config.yaml
experts_per_token: 4
d_shared_expert: 0
activation: "swiglu"
tie_embeddings: false
optimizer: "soap_variant"
beta2: 0.98
train_tokens: 356300000
steps: 10874
dataset: "wikipedia_en"
Below are experts of layer 3 (counted from 0) of a mixture-of-experts language model. Rows are named router (the router's row for the expert), down (a neuron's output weights, with its number) and show model dimensions 0-255. Each number is 50 + 10 x the weight over its row's rms, rounded and kept within 0 to 99.
Before each expert's rows: a language model's description of what the expert responds to; "raises" lists some tokens whose logits its average output raises strongly, later layers aside. This comes from a sample of Wikipedia text that the model never trained on.

# expert 12
What it handles: Possessive markers and pronouns after names or nouns, such as 's, ’s, his, her, their, its, mostly followed by kinship or work nouns; also ampersands.
raises: " mother", " previous", " final", " father", " entire", " son"
router:52 61 47 60 47 59 47 57 44 60 60 48 67 44 61 60 23 51 54 55 56 35 41 50 45 48 59 35 53 56 57 54 50 62 51 43 39 49 31 43 44 33 57 48 59 56 34 61 34 65 78 48 49 57 43 50 50 42 45 53 36 36 53 28 42 50 41 58 44 45 58 47 50 36 26 40 63 46 62 54 39 36 52 46 51 47 50 53 52 45 59 40 45 52 65 39 49 61 62 47 38 60 56 41 32 29 51 47 53 60 39 40 51 44 47 55 59 62 57 37 42 53 33 52 38 48 31 40 64 45 63 70 69 39 47 51 65 62 51 50 56 54 33 42 53 41 36 67 65 27 52 46 53 54 54 69 45 43 51 53 50 40 41 56 64 30 47 55 42 55 36 57 50 28 34 45 33 56 60 45 45 49 63 44 36 64 50 55 42 45 36 57 59 46 54 68 63 62 52 47 61 39 59 51 40 50 52 43 44 77 45 58 55 57 43 67 40 44 45 44 51 57 47 52 42 51 74 43 50 47 38 51 55 52 59 59 53 42 50 36 63 59 53 53 61 58 56 31 48 47 45 47 41 23 40 52
down1:45 42 30 62 42 40 44 45 37 42 39 52 51 38 53 50 47 55 42 50 67 52 40 41 42 57 66 56 57 47 55 67 51 42 41 52 56 65 55 53 50 62 44 61 54 57 64 44 42 67 57 53 37 66 60 43 49 55 33 51 37 44 63 42 52 40 80 55 60 33 45 43 47 41 70 58 55 65 51 66 39 42 39 52 52 58 65 43 63 54 56 57 66 47 43 53 33 47 62 44 35 76 60 40 44 30 52 63 71 55 38 48 55 46 59 45 55 48 74 44 60 36 54 50 56 54 43 56 57 41 25 34 63 36 49 39 46 60 43 46 48 57 54 40 31 57 67 47 55 54 55 53 43 59 62 53 45 52 65 51 54 50 49 59 46 51 53 28 38 39 42 55 44 52 38 42 63 44 65 46 37 64 46 60 45 43 48 61 38 55 59 63 47 47 51 40 48 46 55 21 47 40 38 54 78 56 53 45 48 56 36 52 49 45 42 69 68 38 43 39 34 53 60 45 38 48 48 67 47 68 52 54 40 39 51 55 57 62 45 46 56 49 36 62 51 35 43 47 68 44 56 54 54 44 63 53

# expert 0
What it handles: Partitive and nominal "of" (of the, ation of, ing of) plus colons and dashes in infobox fields, like "Country:", "Opened:", "Puerto Rican".
raises: " latter", " last", " two", " e", " first", " most"
router:72 67 29 56 34 43 47 58 48 59 48 49 62 75 44 46 45 54 45 74 50 48 40 55 64 36 63 64 50 50 52 56 36 36 41 43 42 42 42 51 51 51 58 33 58 48 51 37 44 36 42 53 49 37 62 39 51 54 40 72 48 51 40 46 44 56 51 46 42 27 40 55 41 55 37 34 73 49 66 71 43 52 38 44 45 47 43 75 46 54 49 65 44 52 57 52 57 34 58 59 56 49 39 34 48 38 45 49 46 55 45 59 63 59 56 43 49 58 54 37 38 43 61 58 50 41 37 49 58 46 41 75 56 54 32 64 60 53 55 54 44 51 45 66 47 41 45 41 35 59 64 35 59 38 41 47 54 34 58 29 60 51 66 34 39 41 49 73 56 45 52 51 38 61 64 62 49 50 40 41 49 36 49 46 60 50 39 40 34 38 54 42 42 52 39 54 38 35 63 39 44 44 52 44 36 51 55 51 42 61 53 49 60 57 52 57 41 57 43 25 40 40 41 57 55 39 55 42 38 45 46 59 50 56 51 49 47 49 82 47 45 29 35 60 46 38 51 52 45 41 52 52 46 43 47 51
down2:49 67 57 49 49 55 52 43 21 54 32 48 46 47 62 43 58 57 46 53 68 52 53 58 62 43 50 55 52 46 40 53 42 47 49 37 52 44 52 45 51 57 44 50 55 43 45 76 41 62 57 73 62 75 45 30 57 39 41 47 50 53 61 38 60 41 59 48 36 48 35 60 57 46 39 56 52 70 55 58 51 37 33 29 35 48 54 70 41 47 58 64 54 60 35 54 34 55 66 44 48 52 72 58 49 27 54 58 60 53 54 57 42 48 58 41 77 60 39 50 51 40 50 54 55 51 66 49 52 52 53 51 37 64 62 47 51 51 51 50 41 46 53 56 40 66 46 55 44 54 55 45 58 41 47 60 38 43 49 48 38 67 51 70 59 65 48 39 57 45 44 59 23 59 61 38 58 47 42 63 63 49 66 54 43 66 49 45 52 77 51 55 55 47 74 68 53 43 53 47 33 40 51 47 60 47 43 37 27 36 34 63 53 53 63 44 45 34 45 46 53 36 64 37 54 43 62 46 46 57 51 52 54 45 61 59 44 40 37 44 50 60 61 68 45 48 43 53 53 62 53 56 47 63 58 60

# expert 46
What it handles: Verbs and nouns in music and media articles like released, song, single, took, take, signed, out, episode, tournament.
raises: " of", " at", " from", "water", " of an", " on a"
router:30 68 60 37 55 46 62 55 41 50 53 64 59 35 45 54 54 39 44 61 50 59 53 42 55 73 54 41 56 44 54 61 53 64 78 64 57 43 39 54 36 46 30 44 56 65 56 58 34 37 43 41 47 43 28 42 37 54 53 56 46 66 47 49 50 33 49 49 57 42 42 41 43 46 59 52 40 58 49 50 66 58 42 63 49 53 68 34 42 54 47 49 59 41 55 57 41 51 64 40 58 51 22 52 43 45 43 61 41 47 62 64 63 55 51 54 40 36 42 44 33 47 55 44 47 57 46 42 35 51 35 56 45 53 60 46 37 46 39 56 46 51 57 37 47 53 50 54 41 35 53 63 56 36 23 25 45 37 43 46 59 57 38 59 34 57 35 50 57 60 60 37 48 37 38 46 33 54 48 57 39 56 44 34 43 57 75 51 44 63 46 37 53 44 51 50 46 68 59 56 48 44 53 45 46 46 56 44 44 57 65 50 59 47 39 53 43 57 49 60 75 48 44 43 38 55 26 42 66 51 67 69 50 45 45 55 57 57 44 46 51 62 52 37 37 61 48 35 59 29 43 63 59 51 50 43
down0:53 56 69 43 62 66 35 56 32 30 75 69 63 41 63 44 56 64 48 47 50 35 43 43 55 56 42 53 34 36 72 51 49 60 41 62 46 43 67 56 36 51 42 56 31 56 53 52 29 55 46 57 52 44 59 30 42 30 52 40 47 58 52 52 59 32 54 60 59 40 55 54 53 47 61 40 63 48 63 53 43 46 53 59 50 48 49 41 31 42 36 68 47 50 49 41 38 64 61 52 55 55 60 51 57 49 72 48 62 60 44 48 55 45 51 48 50 41 48 54 50 59 44 44 50 57 51 53 43 41 56 40 35 59 73 61 45 39 19 53 40 45 54 47 42 55 44 55 54 33 42 57 57 54 41 52 34 43 57 60 65 64 60 51 62 45 47 35 41 43 55 48 54 44 50 61 57 58 52 61 61 33 51 58 64 43 62 34 41 55 44 55 50 29 58 39 67 63 43 56 51 50 51 28 67 74 37 42 55 44 56 46 38 45 39 53 38 59 53 49 52 57 49 26 35 48 43 59 44 41 36 41 54 47 43 51 57 47 57 47 36 55 39 50 45 54 62 73 55 47 60 36 49 54 40 39

# expert 51
What it handles: The word as in cast lists ("Ghita Fokri as Sanaa"), dashes and empty cells in tables, and bytes of non-Latin scripts.
raises: " (seat ", " List of", " medal – first", " COVID-", "ters."
router:41 65 52 40 50 34 43 51 48 57 54 49 55 33 42 46 53 51 38 50 47 61 46 64 60 65 66 46 47 52 51 37 63 63 40 69 59 54 58 44 59 46 39 44 59 53 46 53 44 52 52 47 43 59 48 47 46 54 58 26 33 45 39 46 41 36 47 76 64 56 67 61 43 41 63 47 39 42 46 44 39 38 53 64 45 54 51 31 45 58 60 44 47 26 63 60 42 51 49 42 43 70 56 53 48 43 77 58 56 50 46 33 60 42 55 70 46 59 49 65 68 51 39 51 59 50 52 43 39 66 52 60 43 54 50 45 36 54 61 36 44 45 51 51 47 51 67 33 59 76 67 50 50 44 57 61 55 53 56 48 44 59 58 44 70 42 50 32 47 48 48 62 66 58 39 42 38 59 48 51 55 53 42 47 56 73 39 58 55 34 64 47 64 41 35 48 61 45 55 65 53 46 38 47 32 50 46 44 55 56 48 62 40 47 43 39 43 47 40 28 37 65 63 36 40 64 74 57 48 53 33 51 58 44 56 70 49 55 33 64 46 53 65 53 57 63 39 57 54 56 47 42 57 62 45 65
down0:48 45 48 61 30 51 60 46 45 66 70 50 36 60 64 71 57 63 51 57 59 37 55 25 62 52 44 66 50 58 76 49 54 43 43 58 36 36 53 53 60 47 42 52 61 63 69 48 35 57 48 52 63 69 62 48 69 56 41 52 45 49 63 61 77 62 49 46 38 53 45 54 36 50 62 43 53 52 35 45 48 55 56 52 43 48 44 37 48 53 51 61 48 47 53 43 41 49 58 56 61 49 68 43 55 56 44 49 43 52 63 39 41 36 48 72 52 39 43 47 36 39 37 48 44 46 41 40 49 46 51 57 50 42 57 43 53 64 63 39 69 52 63 58 54 32 46 41 40 37 55 47 63 47 39 44 56 40 54 35 42 39 68 51 44 53 59 45 49 38 56 48 50 49 63 36 50 48 65 55 40 38 63 69 57 43 36 43 57 61 54 47 54 48 55 48 44 57 46 62 51 37 51 36 39 48 60 33 44 46 39 47 57 50 48 63 36 45 69 74 56 47 65 54 30 51 70 58 70 60 66 42 56 50 50 58 36 51 28 51 45 63 46 53 45 45 72 59 52 33 58 53 32 55 49 58

# expert 22
What it handles: Word-final pieces of names (ia, ie, y, us) like Lariss-a, Soph-ie, Rock-y, plus "and" or "&" joining numbers or years.
raises: "els", " of St", "?"
router:66 59 34 47 46 41 56 36 43 56 37 44 61 45 46 36 31 65 41 49 29 37 34 45 55 57 59 28 46 41 46 52 50 43 60 60 48 53 48 55 59 61 42 56 66 46 52 55 32 63 66 72 51 62 56 52 58 52 56 63 70 41 60 59 53 49 44 56 44 50 39 58 48 43 56 56 60 55 49 56 34 49 46 39 48 59 65 56 41 21 37 38 50 64 59 56 37 59 50 49 69 38 42 66 58 48 50 53 48 61 67 47 49 37 48 40 59 57 53 33 43 46 56 54 59 46 39 53 46 48 58 47 39 74 62 49 37 63 46 45 56 62 72 72 64 44 49 42 47 47 71 30 52 47 45 45 34 52 74 60 60 50 51 52 63 54 57 45 41 64 42 47 48 65 48 54 55 47 69 46 56 54 53 40 48 58 55 42 47 58 56 32 50 52 39 53 61 47 56 51 51 38 48 63 56 54 33 44 59 41 36 70 48 37 44 69 29 32 57 51 45 65 54 49 45 34 48 57 61 61 53 47 44 57 62 58 59 39 72 43 61 48 30 47 62 48 53 57 47 55 59 44 40 63 57 47
down0:33 34 42 40 56 45 36 55 54 39 50 56 46 39 55 63 48 50 67 55 58 65 40 36 54 29 41 53 44 65 36 50 48 54 40 43 52 39 43 58 40 36 59 34 43 54 44 52 59 63 63 61 50 57 36 25 58 57 49 54 35 61 55 58 41 53 69 38 41 40 54 60 34 54 57 45 50 49 58 45 60 47 68 52 52 50 60 59 48 34 56 48 30 46 40 64 29 39 47 49 49 41 71 79 54 41 47 48 50 39 73 58 37 41 24 45 31 61 37 52 59 60 74 76 46 52 35 48 49 59 50 50 47 53 40 46 40 58 60 48 31 40 47 51 47 60 42 54 48 61 59 38 53 55 61 63 51 47 51 48 45 47 40 56 42 41 45 56 58 33 44 47 65 41 61 34 45 73 42 54 46 47 56 37 40 56 40 56 63 45 46 41 47 60 44 38 35 59 49 40 60 60 64 41 35 30 48 45 60 46 49 67 45 58 27 39 55 55 57 63 58 58 43 53 46 52 41 38 44 48 51 57 50 41 55 49 59 31 42 54 56 59 49 52 40 56 47 58 64 52 52 57 64 49 48 49

# expert 56
What it handles: Clause and list linkers like and, , and, or, that, which, but, also, plus the adverb ending -ly in Originally.
raises: " others.", " it was", " others"
router:53 66 49 51 63 59 45 43 51 47 53 47 50 50 67 64 49 59 57 68 54 49 50 59 44 33 55 62 59 49 53 50 49 54 40 41 39 53 53 50 74 53 58 36 54 35 32 52 50 54 49 60 38 47 47 32 41 48 44 47 61 58 61 32 46 53 33 76 47 35 32 39 49 42 46 50 42 54 61 55 44 37 43 40 41 51 51 65 39 78 38 41 51 43 62 44 56 46 56 32 41 51 50 40 42 43 73 55 40 42 47 41 50 64 57 43 54 71 45 57 43 58 47 54 43 41 53 40 27 45 51 60 61 42 26 55 66 48 38 54 50 40 55 61 54 40 54 43 48 46 68 50 62 30 51 58 56 34 53 71 32 44 72 41 53 31 52 47 65 44 57 48 28 59 47 49 53 58 69 54 54 40 56 61 69 54 58 48 49 45 35 46 42 50 34 61 52 51 52 43 46 44 65 59 50 51 49 50 49 61 49 44 49 57 31 52 52 26 58 47 38 64 63 54 42 41 48 52 43 65 46 58 43 50 25 55 45 69 41 54 56 64 32 33 61 42 42 48 46 60 36 49 63 48 53 49
down0:48 32 54 52 46 55 55 59 40 59 37 29 57 42 60 42 38 35 47 45 43 31 52 45 41 55 57 45 44 31 43 50 45 38 51 48 49 58 43 48 47 66 41 38 67 43 44 42 56 38 69 52 50 53 43 66 61 56 42 58 36 54 53 51 52 38 59 51 71 56 44 40 58 57 53 49 57 47 44 29 31 40 56 45 51 42 63 48 58 53 49 44 43 44 68 80 43 59 62 67 51 54 33 38 53 69 38 60 52 44 64 55 52 50 42 62 54 52 45 52 52 48 49 54 61 47 34 48 43 56 42 61 43 51 44 53 48 41 36 49 45 36 33 64 59 51 46 32 54 40 40 39 59 42 59 50 49 55 62 30 46 59 60 78 40 60 51 49 40 62 52 60 52 40 41 57 39 50 50 37 60 65 46 45 46 41 40 64 47 30 67 54 54 48 50 36 50 43 32 24 46 31 42 39 66 42 57 53 36 24 52 49 53 53 41 55 53 51 54 60 37 50 43 69 28 61 56 59 38 53 40 57 50 52 74 54 43 50 39 51 62 58 43 52 40 38 58 34 61 44 49 36 66 55 58 56

# expert 11
What it handles: Forms of be and linking as after a subject, often before a predicate noun or adjective, such as was, is, were, as a.
raises: " part of the", " part", " one of the", " part of a", " part of", " un"
router:43 46 27 67 34 71 48 43 54 65 60 43 64 63 43 65 40 38 41 45 55 58 53 49 66 49 55 60 57 43 58 60 62 46 51 64 42 38 59 60 36 46 51 47 63 30 48 59 47 55 34 45 49 52 57 68 41 46 55 36 49 49 43 38 33 46 57 55 48 32 42 41 44 50 49 55 30 58 36 49 69 51 42 42 51 65 48 44 34 39 43 41 63 52 39 66 67 55 45 50 63 56 44 48 44 53 47 50 54 43 54 47 57 65 54 54 53 48 61 47 52 59 49 58 55 26 40 50 34 50 60 70 48 52 43 42 36 59 46 46 61 43 39 62 41 49 48 58 52 50 62 47 51 47 63 41 50 55 49 41 37 48 53 44 42 31 48 60 47 20 45 38 50 35 50 44 58 53 40 62 47 43 61 45 55 66 57 69 59 53 40 48 56 38 47 41 38 45 60 47 41 46 46 37 40 26 46 64 53 56 59 49 81 55 37 50 61 66 43 43 53 38 54 49 41 33 31 50 68 52 58 36 34 30 65 73 32 51 48 65 52 47 44 50 54 43 45 54 49 49 51 55 52 35 63 67
down3:35 49 42 34 57 38 42 46 49 51 53 69 36 43 62 49 49 59 53 56 46 63 51 45 72 43 42 58 45 49 53 33 45 57 56 46 47 46 60 41 53 57 37 52 46 65 48 45 58 44 47 57 47 39 68 52 47 45 25 67 45 46 52 50 61 40 57 57 53 46 49 50 61 44 63 55 59 47 44 54 47 32 58 35 56 45 67 55 54 49 52 53 47 54 54 46 53 40 30 56 47 37 60 50 54 66 59 38 66 48 61 50 55 56 50 72 59 31 59 24 50 76 43 34 47 45 42 49 41 49 68 59 47 48 45 42 57 58 50 33 51 44 50 57 46 42 44 51 59 56 42 52 43 54 26 43 41 63 66 59 56 56 64 67 49 61 52 43 67 51 38 40 53 45 49 53 50 46 57 40 64 46 57 50 53 56 66 62 43 70 59 60 42 95 64 33 64 50 55 46 60 39 46 46 52 54 56 52 44 61 52 52 55 51 55 34 50 30 53 45 55 53 38 35 48 49 48 39 60 54 44 47 61 51 51 72 53 50 55 45 65 56 59 57 30 63 84 61 48 40 51 54 36 54 66 63

# expert 1
What it handles: Chiefly the preposition in or In before a year or date, plus %, until, since, times and month names in factual prose.
raises: "1", "2", "6", "4", "5", "10"
router:51 43 50 50 49 42 51 57 29 56 34 36 49 41 61 52 59 55 41 31 25 42 37 32 55 61 64 51 52 45 46 63 59 50 58 42 54 62 55 46 58 49 55 65 50 38 48 52 36 55 47 33 55 60 40 25 65 48 46 71 51 62 48 47 38 58 40 52 35 52 53 29 63 62 59 30 45 66 61 49 39 62 39 43 55 52 39 41 49 30 42 45 52 35 38 49 48 40 46 26 48 49 39 37 51 61 63 49 39 54 48 48 44 54 48 40 59 54 57 54 48 49 38 43 57 48 34 42 54 52 33 46 53 60 44 34 47 57 57 55 35 42 31 37 50 47 51 39 49 57 72 41 31 42 35 54 47 45 44 55 29 54 37 43 43 46 55 35 53 45 60 33 60 49 61 54 41 63 79 46 50 64 43 41 53 44 58 50 54 60 61 68 52 49 43 52 67 52 62 54 39 68 60 46 42 46 78 35 42 68 52 51 53 65 47 53 57 48 60 46 57 50 49 41 42 46 40 38 44 48 55 70 34 46 56 66 65 60 47 41 65 56 36 48 53 50 55 52 50 55 62 59 59 54 54 59
down0:56 29 53 43 59 44 41 57 36 55 42 51 60 53 44 68 57 28 46 41 42 47 38 42 39 66 69 50 47 46 44 57 60 43 50 48 39 64 46 53 53 57 70 40 47 56 58 57 44 47 48 62 48 55 54 56 49 46 40 28 53 56 49 32 61 49 64 53 63 38 37 51 25 46 47 55 44 51 44 33 41 49 54 39 33 54 57 45 50 43 64 48 35 27 37 57 48 63 38 42 49 63 37 41 55 54 56 41 54 47 35 44 42 33 38 53 48 51 47 57 51 66 65 35 49 52 50 55 36 66 54 37 64 51 53 30 51 59 56 50 63 50 34 57 46 64 51 27 54 34 54 63 29 44 45 51 31 64 52 60 63 47 63 47 46 56 67 50 67 41 60 39 28 41 42 49 66 54 61 59 50 54 57 46 57 39 53 40 57 64 55 44 48 66 53 50 56 52 50 56 26 47 50 57 33 36 70 47 39 34 58 59 44 67 47 42 51 64 41 54 62 44 54 32 42 48 38 52 46 39 47 57 51 56 53 60 42 52 66 56 64 56 53 66 48 42 44 38 52 55 30 47 34 46 33 44

# expert 15
What it handles: Ordinals, numbers and order words after "the" or "one of the", such as first, second, one, other, later, last, new.
raises: " gener", ",", " m", " time", " of", " half"
router:37 67 37 34 48 59 40 42 66 47 51 62 61 49 56 46 47 56 46 62 53 60 38 63 29 47 55 58 45 33 29 52 55 59 61 44 46 42 58 60 68 45 45 46 59 47 51 44 51 52 44 48 40 50 61 38 47 59 63 60 43 53 46 52 43 41 39 66 52 60 54 34 41 59 59 51 49 54 65 48 55 39 34 46 72 54 41 55 42 54 42 64 66 57 42 60 61 63 52 73 38 52 31 36 62 47 42 61 53 55 40 39 65 66 58 44 53 53 51 34 63 52 59 54 64 46 48 52 59 52 64 75 44 53 46 47 63 59 37 48 65 56 47 56 48 57 65 60 53 42 46 52 61 46 46 67 47 54 57 58 41 40 43 50 49 38 39 37 53 47 35 34 41 54 52 36 53 69 56 54 52 37 48 30 50 51 64 35 37 51 24 46 46 43 60 34 63 42 46 41 38 32 64 32 45 68 28 53 61 48 68 54 61 75 37 40 48 39 52 41 56 37 59 60 46 51 36 53 50 65 56 54 54 59 28 53 44 53 39 47 44 55 52 52 55 42 55 60 53 60 47 55 57 41 69 55
down0:56 55 48 63 46 73 50 71 42 68 51 38 30 52 40 53 44 54 46 48 43 48 55 56 45 65 57 27 40 56 36 77 50 42 40 31 51 46 53 47 58 46 56 34 41 57 47 51 52 45 60 54 58 56 45 32 46 55 60 30 65 53 50 65 39 48 69 71 43 50 53 44 32 47 58 42 49 76 37 62 51 57 60 52 47 51 53 52 39 58 63 52 46 53 45 54 54 63 52 62 52 47 48 49 37 52 43 34 54 50 63 54 52 43 48 51 32 47 34 55 31 55 40 58 38 50 43 48 52 51 59 51 64 60 56 63 48 61 31 39 44 52 43 70 51 47 58 54 55 46 44 56 63 44 64 35 65 55 49 53 63 31 36 26 65 45 57 40 59 65 61 59 62 61 55 44 46 66 52 46 50 58 36 62 25 42 59 43 43 45 50 37 57 34 43 53 51 61 54 39 57 33 63 53 43 55 75 44 54 44 76 66 61 48 54 62 42 48 52 54 63 58 54 44 60 48 39 61 51 61 53 61 44 46 62 44 57 33 57 58 64 56 45 48 62 57 57 45 43 57 33 50 44 34 50 57

# expert 52
What it handles: Punctuation between or before numbers and list items: hyphen bullets after line breaks, en dashes in scores and ranges, opening parentheses, slashes.
raises: "Th", "present", "vers", "the", "Y", "1"
router:54 39 64 67 39 41 57 46 56 49 42 57 74 46 55 50 44 41 37 40 41 52 49 48 38 64 23 37 65 51 61 58 53 38 58 50 51 58 51 39 45 55 55 58 43 42 64 39 45 28 46 57 57 58 33 62 46 44 39 51 33 47 53 69 62 42 54 36 56 72 42 63 35 50 58 46 60 50 47 45 33 47 45 61 41 63 50 44 43 42 55 48 43 41 49 28 43 57 54 59 45 75 58 51 50 55 63 52 40 62 49 56 63 45 52 56 54 67 61 43 57 66 40 30 48 57 48 45 52 42 63 53 36 41 43 72 58 46 43 51 66 69 34 53 42 40 63 35 58 45 41 53 59 51 57 40 60 58 61 44 58 54 49 64 43 42 61 55 66 60 56 40 62 60 47 44 57 56 45 52 55 38 53 55 56 41 49 55 43 49 45 47 67 52 55 50 47 33 66 59 51 66 48 71 57 38 53 33 46 47 49 50 52 65 58 57 41 66 46 31 51 48 58 42 52 58 64 37 28 58 51 42 58 56 61 42 70 52 48 47 64 39 49 31 58 25 45 64 63 44 47 57 56 71 47 60
down1:46 54 54 64 33 43 56 60 49 52 56 71 48 60 35 56 63 51 37 55 43 32 58 69 55 51 59 57 45 46 57 52 48 62 42 50 57 34 48 66 44 51 42 46 64 42 55 36 51 31 76 29 38 65 39 43 46 40 48 45 28 44 61 39 26 37 70 44 58 33 47 42 45 41 50 38 47 46 44 43 51 45 39 43 58 51 48 50 59 62 36 51 47 54 68 29 52 41 65 47 56 56 62 32 51 46 50 56 63 41 45 50 65 53 50 59 47 46 34 28 32 48 43 70 50 57 50 53 51 50 62 42 47 40 31 52 73 70 56 39 47 66 39 45 48 60 43 49 59 26 50 57 53 54 59 65 50 46 44 61 48 52 60 44 61 51 57 64 43 31 58 45 37 51 70 54 51 55 66 49 53 53 52 48 46 42 51 44 36 52 61 59 55 61 43 55 38 52 62 50 58 51 54 67 48 52 51 46 56 46 56 51 36 45 54 37 52 40 48 54 57 58 47 58 69 48 54 52 39 41 58 42 41 50 43 34 69 56 56 46 57 44 28 55 34 31 49 56 43 49 69 51 73 63 47 64

# expert 34
What it handles: Determiners and quantifiers such as no, any, every, some, many, each, other, plus St., see, free, and "List of" links.
raises: "thing", "th", "one", " other", "z"
router:49 52 48 46 44 51 31 25 54 58 62 39 53 60 39 46 56 43 50 64 43 67 40 33 53 56 68 51 35 39 49 44 50 47 55 55 41 39 47 39 34 46 61 41 39 51 51 54 55 27 54 58 52 42 42 41 39 38 48 34 39 58 44 56 37 53 28 30 52 54 51 56 30 50 44 57 46 51 49 49 66 50 44 57 55 60 50 54 33 61 63 41 49 36 63 40 49 46 50 51 50 46 41 60 31 60 41 48 67 34 54 44 63 46 48 56 46 51 28 49 51 30 64 45 66 32 40 51 66 43 65 26 59 48 43 34 63 48 56 33 57 49 28 57 39 44 66 40 38 48 39 43 47 63 47 51 53 51 40 50 50 34 63 40 50 39 54 48 44 38 33 50 44 30 37 53 47 66 54 66 46 46 54 42 63 57 40 31 53 48 35 57 57 49 44 42 52 46 63 49 43 32 31 56 57 49 50 39 53 58 56 52 65 50 51 28 40 39 62 66 54 53 56 50 43 53 44 64 36 57 53 58 36 41 57 63 49 46 58 53 68 41 76 57 52 59 42 54 58 59 62 50 59 50 49 43
down0:41 43 50 54 72 48 35 43 65 55 38 55 52 65 51 61 46 49 48 48 50 51 57 55 52 40 51 62 58 74 34 41 38 69 56 35 50 41 53 33 51 38 62 45 44 50 47 31 60 49 47 30 29 51 47 49 68 39 31 67 50 53 48 39 41 58 38 39 42 48 45 33 46 53 42 47 40 44 45 57 57 71 64 50 78 50 58 42 49 47 34 41 50 54 49 53 46 42 44 65 54 47 53 40 54 45 49 48 60 43 47 67 35 44 58 52 63 49 45 64 46 51 59 59 52 42 43 52 45 42 45 43 52 55 53 47 48 48 65 56 61 56 63 43 55 54 51 53 58 63 54 56 42 47 56 50 57 54 44 59 45 68 43 28 25 52 58 45 56 51 47 59 25 75 50 76 62 47 58 28 47 48 52 45 45 64 45 29 43 39 70 25 43 42 50 53 57 47 59 71 43 38 48 35 47 32 51 47 66 58 51 60 52 54 51 50 47 51 56 33 70 67 38 67 50 46 46 53 52 46 42 55 50 38 69 58 32 50 39 58 45 42 47 44 44 57 43 36 60 54 58 54 33 53 51 60

# expert 57
What it handles: The preposition of, or in, on, with, after a noun or verb, as in accused Hanson of, knowledge of, role in.
raises: " un", " st", " two"
router:60 77 45 50 38 57 61 50 38 50 54 38 65 73 49 46 68 51 45 51 44 60 51 63 81 26 58 54 52 52 44 54 42 36 63 45 59 37 42 67 55 47 53 30 53 43 44 43 41 46 44 51 49 45 62 30 63 52 56 70 50 63 50 49 46 54 51 58 48 29 48 54 50 53 48 30 63 46 64 52 40 55 50 29 46 61 41 73 50 64 47 53 44 55 57 37 58 39 55 64 54 47 49 56 38 52 56 52 51 48 37 52 62 54 46 45 49 69 60 33 45 36 51 43 59 37 41 48 37 49 42 65 74 55 45 64 52 68 47 48 42 40 45 60 33 38 41 66 32 49 51 50 54 33 42 46 48 34 60 40 54 49 49 61 60 63 47 71 56 42 47 58 34 49 76 65 38 54 46 45 52 42 46 34 57 52 35 47 29 40 44 47 47 47 52 65 40 33 52 57 46 32 36 52 39 54 60 43 43 64 58 50 60 51 46 51 38 42 37 48 46 34 49 59 53 33 56 50 46 48 57 56 39 56 48 53 37 43 49 37 41 38 37 36 40 42 42 58 56 49 47 39 60 42 42 49
down1:46 59 46 61 60 37 58 34 41 52 67 46 66 41 54 48 47 60 57 48 59 50 51 45 68 48 33 56 42 48 51 50 64 70 52 47 35 49 56 45 31 54 39 59 49 58 60 53 45 56 47 38 63 43 57 60 54 39 46 26 56 40 50 48 42 50 49 55 35 53 63 49 35 40 54 59 47 53 39 48 44 41 58 67 48 63 57 54 47 37 67 44 48 46 50 59 40 42 68 44 46 61 49 47 54 66 50 50 45 49 54 52 41 45 40 66 37 49 60 51 68 34 42 40 46 50 27 31 70 67 51 47 44 55 47 61 61 53 36 33 53 53 38 35 63 48 48 36 62 44 53 52 29 59 36 39 54 33 42 32 59 53 57 65 48 44 55 43 38 70 56 51 43 54 41 44 27 60 42 47 27 54 67 55 40 68 38 37 50 48 58 55 47 56 60 53 55 48 58 36 55 74 45 46 59 47 50 44 47 59 55 42 33 40 63 46 44 39 47 45 79 36 41 31 36 68 43 49 54 59 55 37 49 60 55 69 52 49 57 38 74 54 62 51 48 61 49 62 43 32 49 42 47 50 52 53

# expert 28
What it handles: Middle-name initials (B., J., A.), heading markers == and ===, markdown table separator rows, decimal points in numbers, and LaTeX backslashes.
raises: "\n", "S.", "\n\n", "C.", "K.", "F."
router:43 20 53 59 61 65 53 47 47 74 42 37 64 61 55 44 44 55 47 44 29 37 49 36 49 49 53 65 49 53 44 60 40 62 38 62 60 47 43 49 36 37 53 68 51 56 40 58 40 48 51 39 60 54 55 45 61 37 56 38 47 35 45 53 58 51 39 67 33 58 56 62 41 52 55 52 37 48 49 47 56 36 53 53 63 58 45 55 51 38 41 54 47 49 50 46 41 31 60 56 39 59 54 36 41 32 71 44 52 52 36 52 48 40 40 61 54 73 75 62 67 37 47 37 56 48 49 42 68 39 32 59 42 45 66 56 65 60 61 45 54 55 66 35 29 46 61 47 46 57 58 39 38 51 38 56 66 53 39 53 42 56 31 54 67 51 63 51 55 52 59 32 65 53 53 45 57 46 48 39 51 54 39 65 47 53 45 55 32 62 54 49 52 42 49 72 69 44 54 54 49 32 63 57 68 44 43 55 40 52 32 67 50 57 39 45 55 59 38 47 55 43 44 58 46 31 52 56 46 50 62 39 57 51 61 38 50 56 43 46 59 45 41 36 41 58 47 44 64 60 60 33 40 54 48 58
down1:55 54 45 30 49 61 67 65 70 45 53 54 55 74 37 43 57 51 44 62 33 55 41 49 52 65 57 64 43 40 46 39 54 46 55 43 56 48 66 46 53 38 54 56 46 42 41 49 62 50 21 49 35 61 60 52 45 35 39 57 49 57 40 59 43 40 62 59 43 57 51 49 56 39 43 60 64 37 42 39 35 58 49 43 46 54 56 46 39 43 33 52 41 44 54 49 39 50 50 58 69 64 49 38 32 53 66 44 43 47 41 54 51 56 50 55 42 59 51 56 44 52 43 59 55 42 50 39 56 50 47 42 41 38 61 44 58 54 66 41 48 60 50 63 57 37 52 28 54 47 42 51 58 45 53 66 60 52 53 58 69 35 44 51 43 46 29 57 62 49 51 45 58 47 49 56 51 69 29 51 46 53 42 29 52 67 38 48 43 31 42 50 43 46 21 65 42 61 46 56 58 55 50 63 53 55 51 51 59 52 56 29 47 57 60 61 50 27 40 42 63 54 66 28 36 64 56 35 52 42 56 52 38 37 48 74 62 33 60 66 37 46 61 35 62 56 41 56 52 55 68 64 49 49 34 49